Experts of a small language model: 13 layers.
Below are experts of layer 2 (counted from 0) of a mixture-of-experts language model. Rows are named router (the router's row for the expert), up (a neuron's input weights, with its number), down (a neuron's output weights, with its number) and show model dimensions 32-63. Each number is 500 + 50 x the weight over its row's rms, rounded and kept within 0 to 999. Numbers have three digits each.
After each expert's rows: "comes after" lists some tokens at least twice as common just before its tokens as in all text. This comes from a sample of Wikipedia text that the model never trained on. Tokens count by the router's weight.

# expert 58
router:476489516584439477528544460491516550546479460511509492533541507592435543531469442490569478440517
up0:431525518520455442497484506461590521455464516536394433532484460561490561466513498561547458502453
down0:540515506476551583511526501544491516464568512483435508504539528561587444459502492468516558528560
up1:473479525474491583535513449448610509384462521553559455526616548540503469415477467442506369448562
down1:516517587560565564510518484502480479525551520457463476505456445469458555462495487592493478522476
up2:462557510441392521538451516537465527548528469463539411484496484618471511554577458640614490492481
down2:461469483540546516512540454527558427506442527487509492467467542497445583473472502499573480436504
up3:465494521526448473521542475439536477521541500466477444442543479528492458492453447501490365478463
down3:579445484444468431510507515595608460500465477480391525539458533472368537403530475473506564558466
up4:483400626502530522475604573518550499491562542484544569498497464567505543512501547454438555504489
down4:469526557510498491451543495554377570459484511471594421492471512490500510442556474526457497497464
up5:492549632561485541542607484449557429541528477487442508448477477453460498483512561473472443568549
down5:491578407491508571504510533442522586486443467561524520484497526453413463571519512510488537532466
up6:478395600469530462544468461561406610512398541473490502489446479416562563487427565440525464560568
down6:527488476523500466478515502600419518514475488586382465506451410469480455542536494415452433490561
up7:552456555568537550543498435546507588501433462418502541539545483511568440509588492471495535490529
down7:523500613457428483447573501477523549514482508527500471456459535476566490558502454561565513478489
up8:498442423493439566548545478532510496380517483478604484482549443515427604541591374542580502494520
down8:516598524530445545484514483479473505453562597484433487479438595476530423476403531535423530469515
up9:526536566459496632553521454556580450418502509492581509350501546506479531440433522539473469542424
down9:645479505525520511515504475503509481517507480521532504540478484449533557530622576467516560417514
up10:421512490518518536586532525455479553424515496522608534505506550455548550569484510448568417496485
down10:515474470482485455483579415551474468385521614440483556516538472506477445459469532507436504613469
up11:471415396391497489525467483439513490463512483472516542486468567428485544497498509475388499402443
down11:505482472560562466528454410596517537492454542453544484502635471558453514570488528471502495526499
up12:494546543492439548500581511565455484492516566526523481543557559490480570586580556467534425539408
down12:537521493470481504495491558565466462486538443550434536512509517476434487437398565498530423460558
up13:503519440513453504532570496509603391495522445503493469536419563547428631505431560527552445440476
down13:521554551526492499455397385518574471536524451471451521484548422513558418449476488464413477497463
up14:463466559471565429456538540531590521509458505573522544580530553479534421465552510473531527482533
down14:504498502493534549534433479593468513585387487488549570462536505453495531448417502509516475486533
up15:514530580512463493472542453498544473518487506563501536563577531556410500511453489536578472518496
down15:540489555569463513458581537498461483504438454456476551482467517497543490536460491520547539415521
up16:447551523591451547506534515446466516499518505547482533470498529582549561485361518430469546553581
down16:530461498443532543576449571428477400481433558441491476521374461526497474492486543446531520570486
up17:435492467552414533530600445506521511505472452508485498546463509469538507499468516533482477497438
down17:488427441488401476577527510544591461442520510484525384556552559473467553485476522628448403519580
up18:554566599515497537586486523411496432492491538510563463496449480550407413473409512541471571493446
down18:479538536508491450488492455442458539465548522554429523517590545456402448521557479428522471510459
up19:555492528588525595521469464437543446531425590628524484541495520579503462487396484515574448420470
down19:439412502509465467567442493522532614457427469461572512475392549428496485485523527469445533418494
up20:415543502531565478551546527538472527523406451476457454506457422469525516514533471539600442470425
down20:425514512528542521461466534499436390522503527528424466463445486499607522526519527559439521624527
up21:535512524505439578454532439418376443490499388539530500526554455424433449518473523559643515582499
down21:463531521491415570515493453525524506501494491433448453616455558470492573529498595434452548491570
comes after: "\n", " =", " Genus", "=", " such", " life"

# expert 12
router:474459526391529574532543467590530444484471492514477426589519520460522519487480478397565577559485
up0:427507488493505473468364538506490490520519501519444453479536494455548527489477506556500503488480
down0:566469522444530424492449536448556454459528493497563521481509539578529387479474438432489372541512
up1:481468577510447491520454435423522522525448398412486496500513548550513558385517529420584532549388
down1:530427491502525544481478417511424479526412431632561399534507482486484590612527542457487576581482
up2:575400598563484479510479523608571535526572469493507450579559440499499517455406418538540536499502
down2:489556511492422551549455517533478458437518500512465500466394548479464457547535413486457476525528
up3:469425473500489559508512438527468611487441501515504503440552498583593553547478538390514524539493
down3:497516419477463493535494514444541510483539492613321540532601538547523548499460550506386421443481
up4:451508595534491543483579446455508477516552497556535412427468487541473583521431485489558411593541
down4:372413528477643446508509478473497584614528516430498472435568418482489504509462459518450435441491
up5:562500502516509502516418479534508423556505509454484438546542476514500428551573549488540363534538
down5:521439441589506517526570512435492492529496559568546590547565539531468511618401544522496487525594
up6:511389469480513488476513464506520489414454491557426443510534501471462574456532623530485528535510
down6:451509497457551514515395462512464516570546525494443531592527438452558531513510398520502509445469
up7:555525575527497468475446546517478430467523500605530450445455558547606541556505469502587404481532
down7:483478544476518637440448568430515502507439598525562465481546456470428518483518391528528563528461
up8:497421542491430447471443491492529509483453503489447453537342488516459587468510474395548450452514
down8:527437490513413503438358445579539527492502525538533421562557467515497491536555497497479552479532
up9:547488523414610522532511519492459469514472517394449452514496501597491446492473535416580533507570
down9:487570384414557551562612470405422468475559482496379530495510557471463588490566497522492499428501
up10:499511529525484536526609467466530471501399543413493480570600515548485584448546502500483470480526
down10:403507440627498529457464465471393616510431512513560514615577494503538476404467519437485554513544
up11:491465432479378544576539454472482525549529466472579473573556585455542519524482503465603394579471
down11:425499565452531504542484482456540475515468466523582506466558588531520555482503509432467446523510
up12:473428596479506501549602486550427538515476527536464445516516557502427527470501489538637514445520
down12:567452451534605452461419563482459465498354565502508522493410478523505457528449510461432533493535
up13:474530476523410511581528520402541451425497473475516491499459473458516561476533486464535497570485
down13:489501478484406524444616547449507487535501517495517480458429517526473547489488456483479548454579
up14:563412471499443488484489506532509446513480536519463603583636482520499556548488528406528449591455
down14:599499536496511546519463461566519435466510459539528646487527513485511523434417515481551490497481
up15:528452517500384563447497496411497421526523500523593466453524510538445598480540456484558558462549
down15:533547450429498493579547430376523507467547517463502520553463494447529457586469482529546390452515
up16:393432478528359575582531568508468544383546538412451555520484489529530503445482473524501573532456
down16:456522506530471451470534343517546566530386533515529498456560468472524567504471463606571468515516
up17:437478501493513488591520433519522574521481522366511427509405446588504587484470491513565503572501
down17:524523554515456547600474438554549452536545526483491480517508432548529488497461452481510454440465
up18:541526548484468492498458444551491529594409493557562401521527521624529574562461459494504378483466
down18:566597566495453518408553511561380546537487593383549512539552465548505517454502424453557502489529
up19:500474457549467576450480495526577476428464480535518482513579520523502440502416491484595392493502
down19:430495483445543479393618505549447489499506532487558471473489563481529513396487533428592576553419
up20:514646649467438560526384498451526457511560559543444469546481516497467440488455437482535548564518
down20:470471510480407473545508605478477444480411465438532518612531499409517464566520581525492527490458
up21:522545604495501609539535506570464511454467516684536471507522550419467480579495527546430560502475
down21:558468495462462450409454408551549533441461484436507598535501486525518449510458472598492508464495
comes after: " ", " 0", " —", ";", ")", " 1"

# expert 63
router:524487563537501517531381557471535539509484629513446502544452617561424469566557614468477530578408
up0:448466503542431473484535421535474436493464477428557551439541412402506520521494493518516396460551
down0:467456398505475512454498541522463503400507597518579532520419456467436520454485533587463498465493
up1:465534542552514474439507458381523532571513525458536503519496520512486580562448509419522533525483
down1:385500474472441473510496492502491467450498493553530417510496508492588370531607464472477511445494
up2:587489586414487528473488498509551606465476529509489436527545543457448489563535487557465505585454
down2:480512478536495525544530492556502560487540477595569585494437431387448473420499466552498467484528
up3:518479516505533536452514440595480613537431519433478516469507579528407457491459498464378492528487
down3:538424507519493466523584514504532490524501516470444476484413615464470506449531562451524540380502
up4:466510460495519550536438502478481569665572531460391515517495587506450474484575490523484485524512
down4:423475534488495461457427493498477523518550384544572542421536467511500446525485508553501442486507
up5:491533555569493567528469543566453550561513494484472421452592554433376500525504462511498510523558
down5:533518441453500421435518393604507446556379527439569570573579509493457477490504537513453485536545
up6:554534563388584547557492539542507508475457501439538444479567546579483433609569590542468502520421
down6:531625499441510568518535424451529535489534502551481477537417459515608437468503590545454407576429
up7:523442468571612401520497513526436484465541549440506537505445455566540626508401512541477509390457
down7:496544514411558499598489524564525460535478561453627464433551493472545514556497494558486379450507
up8:481413525514442561532426484558555543447543469525455482514504511538418475513511406441531515446454
down8:544508525500476464501506464528526491619431563542489591484488489536453502445591488436508506449480
up9:590456509445482449487478433543508462572469524424550604499546542576470565440470550497476456499465
down9:471548507600438494547462504526509471511540465481476465459583472444410501502455518412510401505532
up10:554547649483494529490442554554506545484553477462518498467601482564526458531515508510514479597513
down10:535440488488499477541363571463511436548573503520531508438447481561523535511538536426473437549464
up11:468488513625517552513424538493428482586482481509529533522510490508507425528536521463475540624345
down11:502426542486542586501556529463510514479474583497627500383567453543443572518557449406467495541494
up12:465416483543471501367544521588656496491568490491484451429503519454416475551563545544512537458507
down12:453450448459435430393531512443563566514513485533515527361471497495436514539525481396519602472450
up13:482515503456546511574472495509547534508522531572455507484476658488486368509414432465464520479473
down13:458463468512490546570472494482453483435625545512524482594456564544524516471511564484336400464548
up14:539424561504526532513454547424501495469561568462478506340472437488493489485484453488538531596510
down14:509545464509615582490550407543528618496537548449471492549455529456458480461452404562542491496507
up15:518533503419454577484436450521429440556493525442451511473568433469458463455543455492587432475441
down15:549528467500473436466637466472552480458535547504520582436561541581502464489511554530463432436525
up16:478500529490449391464452564515463521498530570443439562471473646466458460460491518421444494607506
down16:557563450409582508519429534424499585539491467436406602526565443507481536460563570467499419394526
up17:488545539466577584471505484530518526505475469445537491501480550496479538453439549432475422444571
down17:495499494484513505522530563493529502541489436501483467502491548438552542494517459495519546540437
up18:507467536518467536544442554492472549530541500465491532493436450501411487426484623503456437526489
down18:473531519497478520512461542496553541427503505566550620453444454477554517642513518492538495546462
up19:556414468479521530601528487503565571545561460509441504489441545498552529529504477578449481476437
down19:494511558489552562572479573496448516578515524546525478343558410470540552473507499476477494541464
up20:562452546461505561503546599503532573539508511470468494461550493557445510452568517528522488533540
down20:378461494557532428476516598526458463463425510607468513539536457511545443557514585557387445479569
up21:559560525470495524411588511532427459501453477454560545470470509559527486492436452588558551498522
down21:515487545560492541446456519544487538516572522531562483441479412458489464510489538532532545349440
comes after: " was", " is", ",", " were", " be", " are"

# expert 30
router:518447452528391436516503550439496579430529558405460439554423587515497515526542495446537462514543
up0:515487495531479489508495507518474507502472466423590491544444575489466518427444550407599436506466
down0:528499526521506479497524482478471507454500546478499603489567470501516546531446427481516570550437
up1:441496486500386624532577608563496594467460543453457505452537501472498532510525473400529635525377
down1:502410553586455516487498480438382474600489459544495382477494399495504508584488409562419569575469
up2:532371417472500488512528560558580505527497496482442339464518508589556565573462497467467441446475
down2:526483450500495492563431526432471555546541446509548514526455514490539533503525527530522490474467
up3:492389506515494500550513510388486521351534516391540407475421484485487531549474475559511461521487
down3:533517529527459553511512440509491461415510539523477517532549558390418520530489441466528475467409
up4:567514520566498474515528560427488455475510503475417453596484444547488562602494518467502431497466
down4:572470561494596478483449476550466585426450520450500605552513482520460582521524579610526496512483
up5:451537536587492522525451476506464477485516523535497458475490548469507481580553504461493517437582
down5:478518452427543513511547430528529535500490580567456464489464578516524529558510591504479563447529
up6:470485533533480652503455518510443424489569542449444501554520452513445538546498541488531518515422
down6:469531456523520455604453551514488548459568464555544498534441495415443474546418457527466521514419
up7:530437510541616464494489482540526531464525547478556393499356507532520599468504558479532397576412
down7:447549459393491560528640512549506494473440486435462482551452513476437476494488443574559552452571
up8:435537509480513542482610567488575530507541490484416440560443450588449498569519450603536531523517
down8:586515500517454403497537451522601577448488498577497500496429555547516519542498419542462555538535
up9:549465501546519604514470559577541515506461466474521439507562460509558557544499450445631525525506
down9:487513532437513474512585447466556484496478482533437449461511482557504597507544551493460524592552
up10:432441437573483513487483519422469478534510460510487402470581486607471548536521544394414495504476
down10:596405510439439449535497548521463450446614607472529504547502454545336504477485559529571509520549
up11:539474404541525455609546556607365459520471542508603447510458469600503650576435504431565494490462
down11:541449478549389480513516518514544419544498550419495492564471536489550517544448520540424496568508
up12:450545538572466461500560459388510407455548505496464461367389509630556561503530441443526496608414
down12:528450421507516508454486473555514565477529463548498602489447548521573441517490428468461339475527
up13:527515546528426416473581522570515557466460478548503503522488597491508422501374545481509505557458
down13:508477405530476511490499490469556537557601541493509511488535580483529553492522523466552565502447
up14:553436443487534547481452487448490521564455529520543494515479493542495504579551524547458516531472
down14:566545610560519508430483447504391526583488530487479525416420581518577520453508410569465485502485
up15:423418425556459506529530554488519588446510492442365424518497550555465511520544512412557528410390
down15:486497510502581434559530479503471439538425487515451471527447516583485467466474550465496595555541
up16:442481433485359430477529566444552517438572437427464450578546580541512498510489461349512442474569
down16:438499423503474540511455441469433493530565557529557521481574473462546549503490553492540497430449
up17:470419513536470457499556465595460550418489477444478426503461370501529468536559505425518520522435
down17:472529398495464460472378558476520521509443609526515538474548536556488552451463506509535457571506
up18:463571557508459553363424517478519557473513600519466595458480494505476483506540516484442560593460
down18:487508422458453405522538497526464487419469494508471577469543518533480485421492532538472442426507
up19:520517550582524507462463475468469585518550494503449541450478556545489534422513451469527514537552
down19:529516464506547505547417477520508390498470468473494464545535439465395540511489484456587522523487
up20:512467453494506589520539435541497464441535413416518496433468480612602525483470477478471489456498
down20:422540441473529536495427467619566443461451500475529563448550527466552490445592544511440485421449
up21:503458564489467507551569540567506453470429478533586516512492531523483505516465459456560527541533
down21:541502486437498505508489625508474426496503541481562488478499461462507476438561596561533518535440
comes after: " in", " is", " of", " to", " and", " at"

# expert 13
router:447428531445485459471568494508562478450524507481505421555495535557464551507461449502521508540449
up0:517441547515540517488616488595487494529547477455459444415518541539442550523433532452517491590476
down0:602531420532568568554571522468514548459557571490496551458490506437540489536457499445544527533502
up1:533459499486535490516470548494512494422460535511462478497435585551548510523456534459614428518511
down1:452492605430556546551432467412482540434527380555532388472465527547499498494584496446500496471564
up2:467365480509545479560558483458588455429531546547558449567536467471542522567440526480508466467439
down2:543494528589443511482457433441474462456537454525560492561544553501500484440555514456528526534538
up3:420492425494427530446452496446521460445490465408479432521513439452505512511544429446570489477479
down3:507372506438453470569575592580495531564464493536559547462551479557485591391486577503502593403491
up4:403535468478476447496544546462567471440530567465535472538537463461397417530512526461477456471510
down4:551563551450498529485538524516515453644573447513442426443425449442531495470491486556561485481583
up5:474380456451522445450513416529527508484578541510562550488600442560497550628503477497544445539495
down5:585442473438449497538459483477456570478452441466541450343420463477564488571482491568557428468563
up6:556522580516361447454485530527493501540544465538555531561493550488487561534507398454487531535525
down6:563497501456406513516497479469613469445531558490453512509479468533520503470498477492609577470516
up7:499546578561453479485512461548467493515375479436482502428464521513422518494481471426523541493467
down7:488526506433465618472547530585509360504513592455521452510539491478513567540494415598495527569542
up8:544412459466451444479447502476513440466453407479484496471566523512470520579476456485530470537461
down8:521483326563483480485566514574511533446453477553564584509517533503520503453483535410479452499519
up9:447454528482550499523507534561492557520520453488435522348511460439502514434537548478533541543482
down9:460436526456523538529450478468524532486478423465445591509557558421407570544468551528468497445552
up10:418569527536567425523520523600553551600426438491518576482588494551542414413537497537507562548461
down10:547585553535484459453529495502521468434451471426545496483453411470574476465545588518549461454494
up11:510477553432476496531513543516550392403497426439442356533525436577522590511463598450494430529489
down11:453539487543479478551402502546546507560566526535480516506473499568467492573507494585446453586519
up12:518471617575518518473524576472536466481501465527496549510616563477501546576463496457518475439451
down12:498498461584563433531578577463528523468500531433407539492527432624459556581518487534555541477522
up13:536354406465565619491555610521501526486483443454500462592542529600463592517486510437515480517461
down13:475505414509565528518512472472574523506513495483541544520632456464589411426521527454502459518408
up14:517461371467421590540536432393494480518363487459576442496537431561524571489500526545522447543495
down14:459454440497509444432472474504466522471548548447479497484570525600501437472537514385497498493561
up15:516449589438564481540623474562456461478461464466482526457475435542583415506440481515517491445442
down15:508567581434526444498427473424533471584457605488539525529499567522532436487520505496499489440556
up16:442510466529471505515471508644607622526463454465549573533523496556536489492574449478460464495444
down16:474407529435508423436491517569519571521450470463501546458572485535509516433558524573459434436404
up17:515504466504571464572517488530508488476481512401452606552455490505499537456554556458458499481574
down17:465533506479460506515450510538518415518536538394452546477539466514518488542458605416547533565436
up18:445520499447495565479544538472512434489557582555463549477521538587556433564522557498637533505543
down18:454475496458478486492500549606465548485457447484414397475512532503506447582510472498497609450555
up19:555461481437427417518569439554549495448535516517576576569551484573488605535415409526497436407501
down19:514526488578510452561533458534459486454429487507502457515524553547448506518452512525517413489501
up20:546489420426536517580561459507497532479463504426438410559487544468427525549484474418598423597526
down20:519427522587509428452450508415504497477576411466471399501460459565461535469524463540502519455461
up21:504448551460495511535610508595510583437527481445453566482392489537720507509505463465562455500539
down21:463620568549439517458497553491488553405527491502525500447502535442496532500513510541476519472471
comes after: "\n", " ", " 0", " —", " 1", " ="

# expert 57
router:480498541501430597526499511546541465456513512539473437523493436487497454440449583424499487514488
up0:513515623548553513506454466451505488480537486494435569558426499520496505508495503485537582495529
down0:388496487518367583555419535452513542469457465467502442490551521500427542536452488461504620523503
up1:570535543516526548478505435421458571536476457594560558524479533483494531454482429543513465496457
down1:474373477534527403545483529473596496560476484514525601511486578531501415461435506466548486445499
up2:443587540504453612623509413532530493453444470458476480469457425474546454466608548437539521636476
down2:475485511522544459454370449508498593568532576524547542441494492498498469523449479562472465487517
up3:469519464506479465579495581478496432558486482528583489567481452575456502459531552515541545463434
down3:492566546444392542442501561514458442418504586574500464443559498533634456519575435465480560515500
up4:477470577465467507593447504407474462535485451506463628473415490571551510516529522449520490545498
down4:553521569606556500504461526498566510493488442442523502448517484419565445567495521422527539439485
up5:542465411560506539435469548530558487477466564514524377517454473550512527509492403455545462538518
down5:484537533465562503464438452546574529437497494495564568530485510513511532527507466515457425467472
up6:530425520528500518482548476558472486551475539483541530495446501506492484489537470491506526481455
down6:474499510577451502537612514522548587478386556477495485461434463504516503548559533459509468477466
up7:546541446524540518561485469382446519610446562425559458542423458582448482489508572470588500624483
down7:483548572475510466499626514514487456453477534589476501419434526459556505399503516510406439560502
up8:553497545552427495578469479538511503523460464479458426449549504496504521494550538461567483472529
down8:392639494567509508459488470437510515491530500426460521377490532543441497495544550562521528445488
up9:458474506532519588480497511538459507484493509447569533440512473441513551455494397470554473473466
down9:520483515464456514486552365612375492488543539433514554512522580518536434527493500551471511439520
up10:504476567510500544555447489515425501483583395490524493489459399515416560463500529468450468530391
down10:487586511467434529470409519396450547510500520489473502552519536502464512530499458463486514566368
up11:518454553524509484531494478521463523450520524509490471575489481495500539544466489460583575432490
down11:571523503452503546513441549430536464470434570542468503441471459513515474514490487447551462559537
up12:409420446493489513549467505500466546385473439481565485418491498541583582421477506465389368492499
down12:568485524465558551468483495547490585493479516558438503537335495465523536448539465559520453486557
up13:450481616507517570567568361469461526508523563539500513529521457492473533580510573481415479514482
down13:500498533511450582581470583423479461545503522516578456515563541503453590568483515570404533637447
up14:497474566474574523513613484487604473515467516530466545528526393553472469424483479462498514495420
down14:491462568487567542587535561503532501566485502520601538560476594550503528460437459478399553447487
up15:499438500442492578527611413473581485564461459479487487509489449497447525478518492544550514495499
down15:517553517553535503448485438438571485537525520562559491455547450489552539461507492553491442538488
up16:497385567486488480512444460512489498478440522503410503471538483501496443571494535515458518545474
down16:547343482407477536524469594567446454455499520456499450449506521495442432519517470459524494563546
up17:510474536499487514532503542540511454439556478428473450568562598531511485497603474553431632564491
down17:553542420555509465499446533458471593529549448582559518486542478521495497517562482532530449489545
up18:486541602480478461558483533510521553524546560499489529485521551561440519480384456582494448509465
down18:508555473487451463606490429548522504533471551504400426465478580397442489430525510496525514556393
up19:597473466533525461550423485464543485506465440564508497475527511543487413446446474518498527474515
down19:489571551504514454499489534459398478525500521443502493445442477526420485358531561483486453458505
up20:526417432509510461479527480458543438562460476446499533468505481542425493372518500384442473485456
down20:482473531436528454483488500510487526503510497537532479514472428490457513453415471505526567485493
up21:549545561500503604491476598472586587480504491548509427534534440531546525513523587586545519479535
down21:495558538446484444477532481514481494470514579488580604617513514495567495588451497505490477450558
comes after: "\n", " 1", " 2", " 3", " Al", " 6"

# expert 52
router:458442496544395539476437553503563503435520567495367494591556539598489552436435544546473506492478
up0:506530571499557596454465566504543535466548467587547517538379485574472547566475491533586482481465
down0:449527556452604442503553438501521454569429495552531481436545470519530522476457382523483444493457
up1:542541436496520493479384583521498428558470505519492478554508453537499469470603511602600380473507
down1:521438500536474504469446376490574507425498435489588547540507496504503424522550486482420621439594
up2:562561472620577555556439499523482513571563507490435500509575490482545479462427452514477581493503
down2:451468531536492524528514518473449439484463438484556505543510444484415481601522601427434467487402
up3:516503515572437553565443532471469515507440512517427504419539556564509553570487497555630475491459
down3:505504479480479555442500586425573609531597534485473614556607426530505498492483471516422450527509
up4:454487438546396490489601436497563553439520526480543456512480445498470512447445451501500414503507
down4:522516476639516418521367477421463570612503515521588492444433539468579470536442505427420458412545
up5:503510476457495506537457425503551476539402594512538487489561506569440506454486580421543413419511
down5:468545438433366489462444536534498510477484523522526508594468540476488581421582516481539530472537
up6:501366417447569498456505498554554548426502570488505498567551564433463568461501418510453545526425
down6:526563551488453501508542418504503497492501543505604527562601446607470491544520615472499484500429
up7:452413493540415541457447570483575588486518423425519506564524515535510555508495415483500419487583
down7:518409540507478394518563499587536474513502483462523505532593430481509590529500488433537497533527
up8:490570482510536469414535551423569437573486562509440515563492476535485548528429543467512502532372
down8:426508397540448503537597541594431554444485427584451437442470534520488544493436496438481414484512
up9:521500554545460543538578507479478488566500515542557534543518472477527533566475484482664463554474
down9:510558510479548490459579568521490548397510504466533564452607556472463497500510668481484465531417
up10:505419463464455488458477540534474570545452513532425407578397475519473557480417468474529455458487
down10:557539414594462434497515476549519517522535514507639518582568458542524496495555583430500465552439
up11:549451521497381486477432457416494477419451523496516473556534445581540544507491457424505480462464
down11:413567489543455525458484488551548507446539491493568467489549523447536492514533478448371544556484
up12:539494472457561425553384520444505593482495494544559549471561555583432345469467514486564507501488
down12:535501504541509496537440404568487474499468553517549533436426416435576422394449370464437512485519
up13:434377518558508481473461561502501621476462488413483509573520560463498549520432522403512474474426
down13:465525523496478509509558435439398429490526489538430480459508611477490538482484462392481444513464
up14:532502619521448512520394521512450603435493489520541464475450575584425531433477513412477579532544
down14:407439526506433517433397487464460438457469550412389390526615564496466504515555505507464569499487
up15:522444552451476664538574414494541457448480534441609455434539491478471564491566542512544486535479
down15:531534547431460545532486499543447524539511530508553535530594490483485534569525558588485434457447
up16:533392455519526482504396497489505598460448473574484579514471464575509518465492490512484435521440
down16:458523513543512546533563570456489527426514584458456536528431534432521515507575469542523553529545
up17:432457572529503542521603403527504512448565404493581453480527445481479525484554601401491462570522
down17:474438504505597473508510531539490518563524530457498572396487401475536565463440409511503448414590
up18:515462519539561554434444433497638537498447532533556403524638515514493534463534489524512533534441
down18:535466488556520505583536475500457503528524491571522557493448487603505505473513449573480530548423
up19:450503573531559599480444418460394496520545508501445500397519530485469526509601523426503411499510
down19:588440478509456487568494545471424525489424442459439522502504479519543500474443504626512508560472
up20:457538503486437521487557574510605478487516544496363527493529506519499548460528391519519496400498
down20:494513487509480478593521477506501440487421539516566534532381555425473480518453464470496451488452
up21:470423504502529538492553482552535512538510535468486459441532475498474510511532513453479418505425
down21:536457558502467439481447517518449511477482411564533451484455512460590434481546506571477503518550
comes after: "\n", " also", " =", " such", " life", " be"

# expert 56
router:525429468473541423556458470438492494570549535433458507492394533540467477529518601461428521464477
up0:533452494437453473491403493479510516550464475405532564496559454468435457512554557486486407449512
down0:403531510434561406494519498554497489533542488395632550606481423464517492406526546570489577540564
up1:518490549522479528500471469518430500551504516660457518465522539453492461437540529522440545473413
down1:428605472489478512486521422516441524428452443558482484533432472435445554526485462542582485456451
up2:572576506474492487604517507512562512550556510404562501546502546465537508497464501529561515455442
down2:561467456489502536519392481469524457564449531443478560419509544575542417419500554556567388506564
up3:549472535557463425492417504465482554468492407490480496437584480606475544440464473420442522561544
down3:466523509488365454448527540451510495492571492431502485558498564556462583462514493530400487438466
up4:551467496486432470546458537467579466488520471471500467518518502507556455494597608501476413533525
down4:470544477479520512490508538501473530534497409469430521514481552377560438538540548588527510559490
up5:569440511424390531467470546493513450495551580408496448461481535501494460537576521539514482524501
down5:484560419487472483434478410483510506460521548578450393524461422501452499480453548456532496485519
up6:508455549569573442474511521524502540568480544516388503436549414496490446438537470431405507465506
down6:468421456547492598421475518446467479511427522454504505412509454534512544581606468573485574541556
up7:572498517567511542491459464489475504519481495441472507430486543457448443487545512364325463506460
down7:506474436528467509538568511528580514400481422511506511462500411517439551559497415427520479550556
up8:505545458565580459538561474672485541500549529486449506529461543560520483529484489488517564559430
down8:493509417602483464447643545558443503512541507417398525499482435542513501563478541436413595451550
up9:480478516482495494586443503547430466497480510551447587480560557608550537558490470411557512509515
down9:513536423615486478475470499521590570454468424513493616474499543440440442542559499541567488451387
up10:586501473474517424506513473509521470485412496600506503538521491539407420465550572467496506533482
down10:538550539490513454435477560603549542496555435539476536469471453528424458492484420474484489581510
up11:488481521491564577509556482566505465483513524552530566584459630530525470470434519428522542483553
down11:586474450484481476463502432541489480566512517551454478489573436556472478631523528381408608480533
up12:441485547463495500532505481492525442439452507510493559527576569459507428478443534436508475511467
down12:597440481516510441405569476460479406498474520491525555497479434561468481469567610449572401489588
up13:460452519435429444565445452530572466527590491523495496482533518612535436536509449467516492473533
down13:545510534499468560547554577463495455461508498493480515565518466487482541410483488519454483649588
up14:516414497501524591557405496516444443470534460516433470494560571504467382526549563485522537483428
down14:398506478571455516494506484539460485558534485434532535541516468529499491515494487460420460594504
up15:485512476549560552599369496459417524500440486488455432525368517584552485544460611454540523588506
down15:538473614495598460541534421577416530490538487491495490573581525481505473537603493527562443427537
up16:532490510464472459555516474378484474573501462333510529492440493509522520497539450398583454484460
down16:452456509478544475458442459544409462468517520563498487509562518560468427558489448529458503548526
up17:538436569572522569517479515508503474522503579406476487541465507548463515434445515387517466597476
down17:578474551476557487468520470562445485518538502569505419430463568446523450551577539559481518473560
up18:495432487529438487493498531420447500468524518466506590515396411491479498595484604539541571547433
down18:521492416592464539429578537558524464465440480584407521462536466547484484578534499482468492391470
up19:529462402495551491461513424473484550532473461463500551406522487530494605543484582445598437473539
down19:453561504472536504448451449412530433448508532450525460537463467585492490581423431507590563464509
up20:447482450512530488560534554426458540573573468458468546575498504503472553454539574465485419504511
down20:415441524439434516580533516501481453549523448542479540432538540430486455550475425542431458461531
up21:472466543560473497511452587482501490572472535559529550445557556579447459483540518509452488586429
down21:522455491494536490520415421407500510528499478431595558468443492588617486529463453433457479512477
comes after: " was", " a", " to", " were", " he", " and"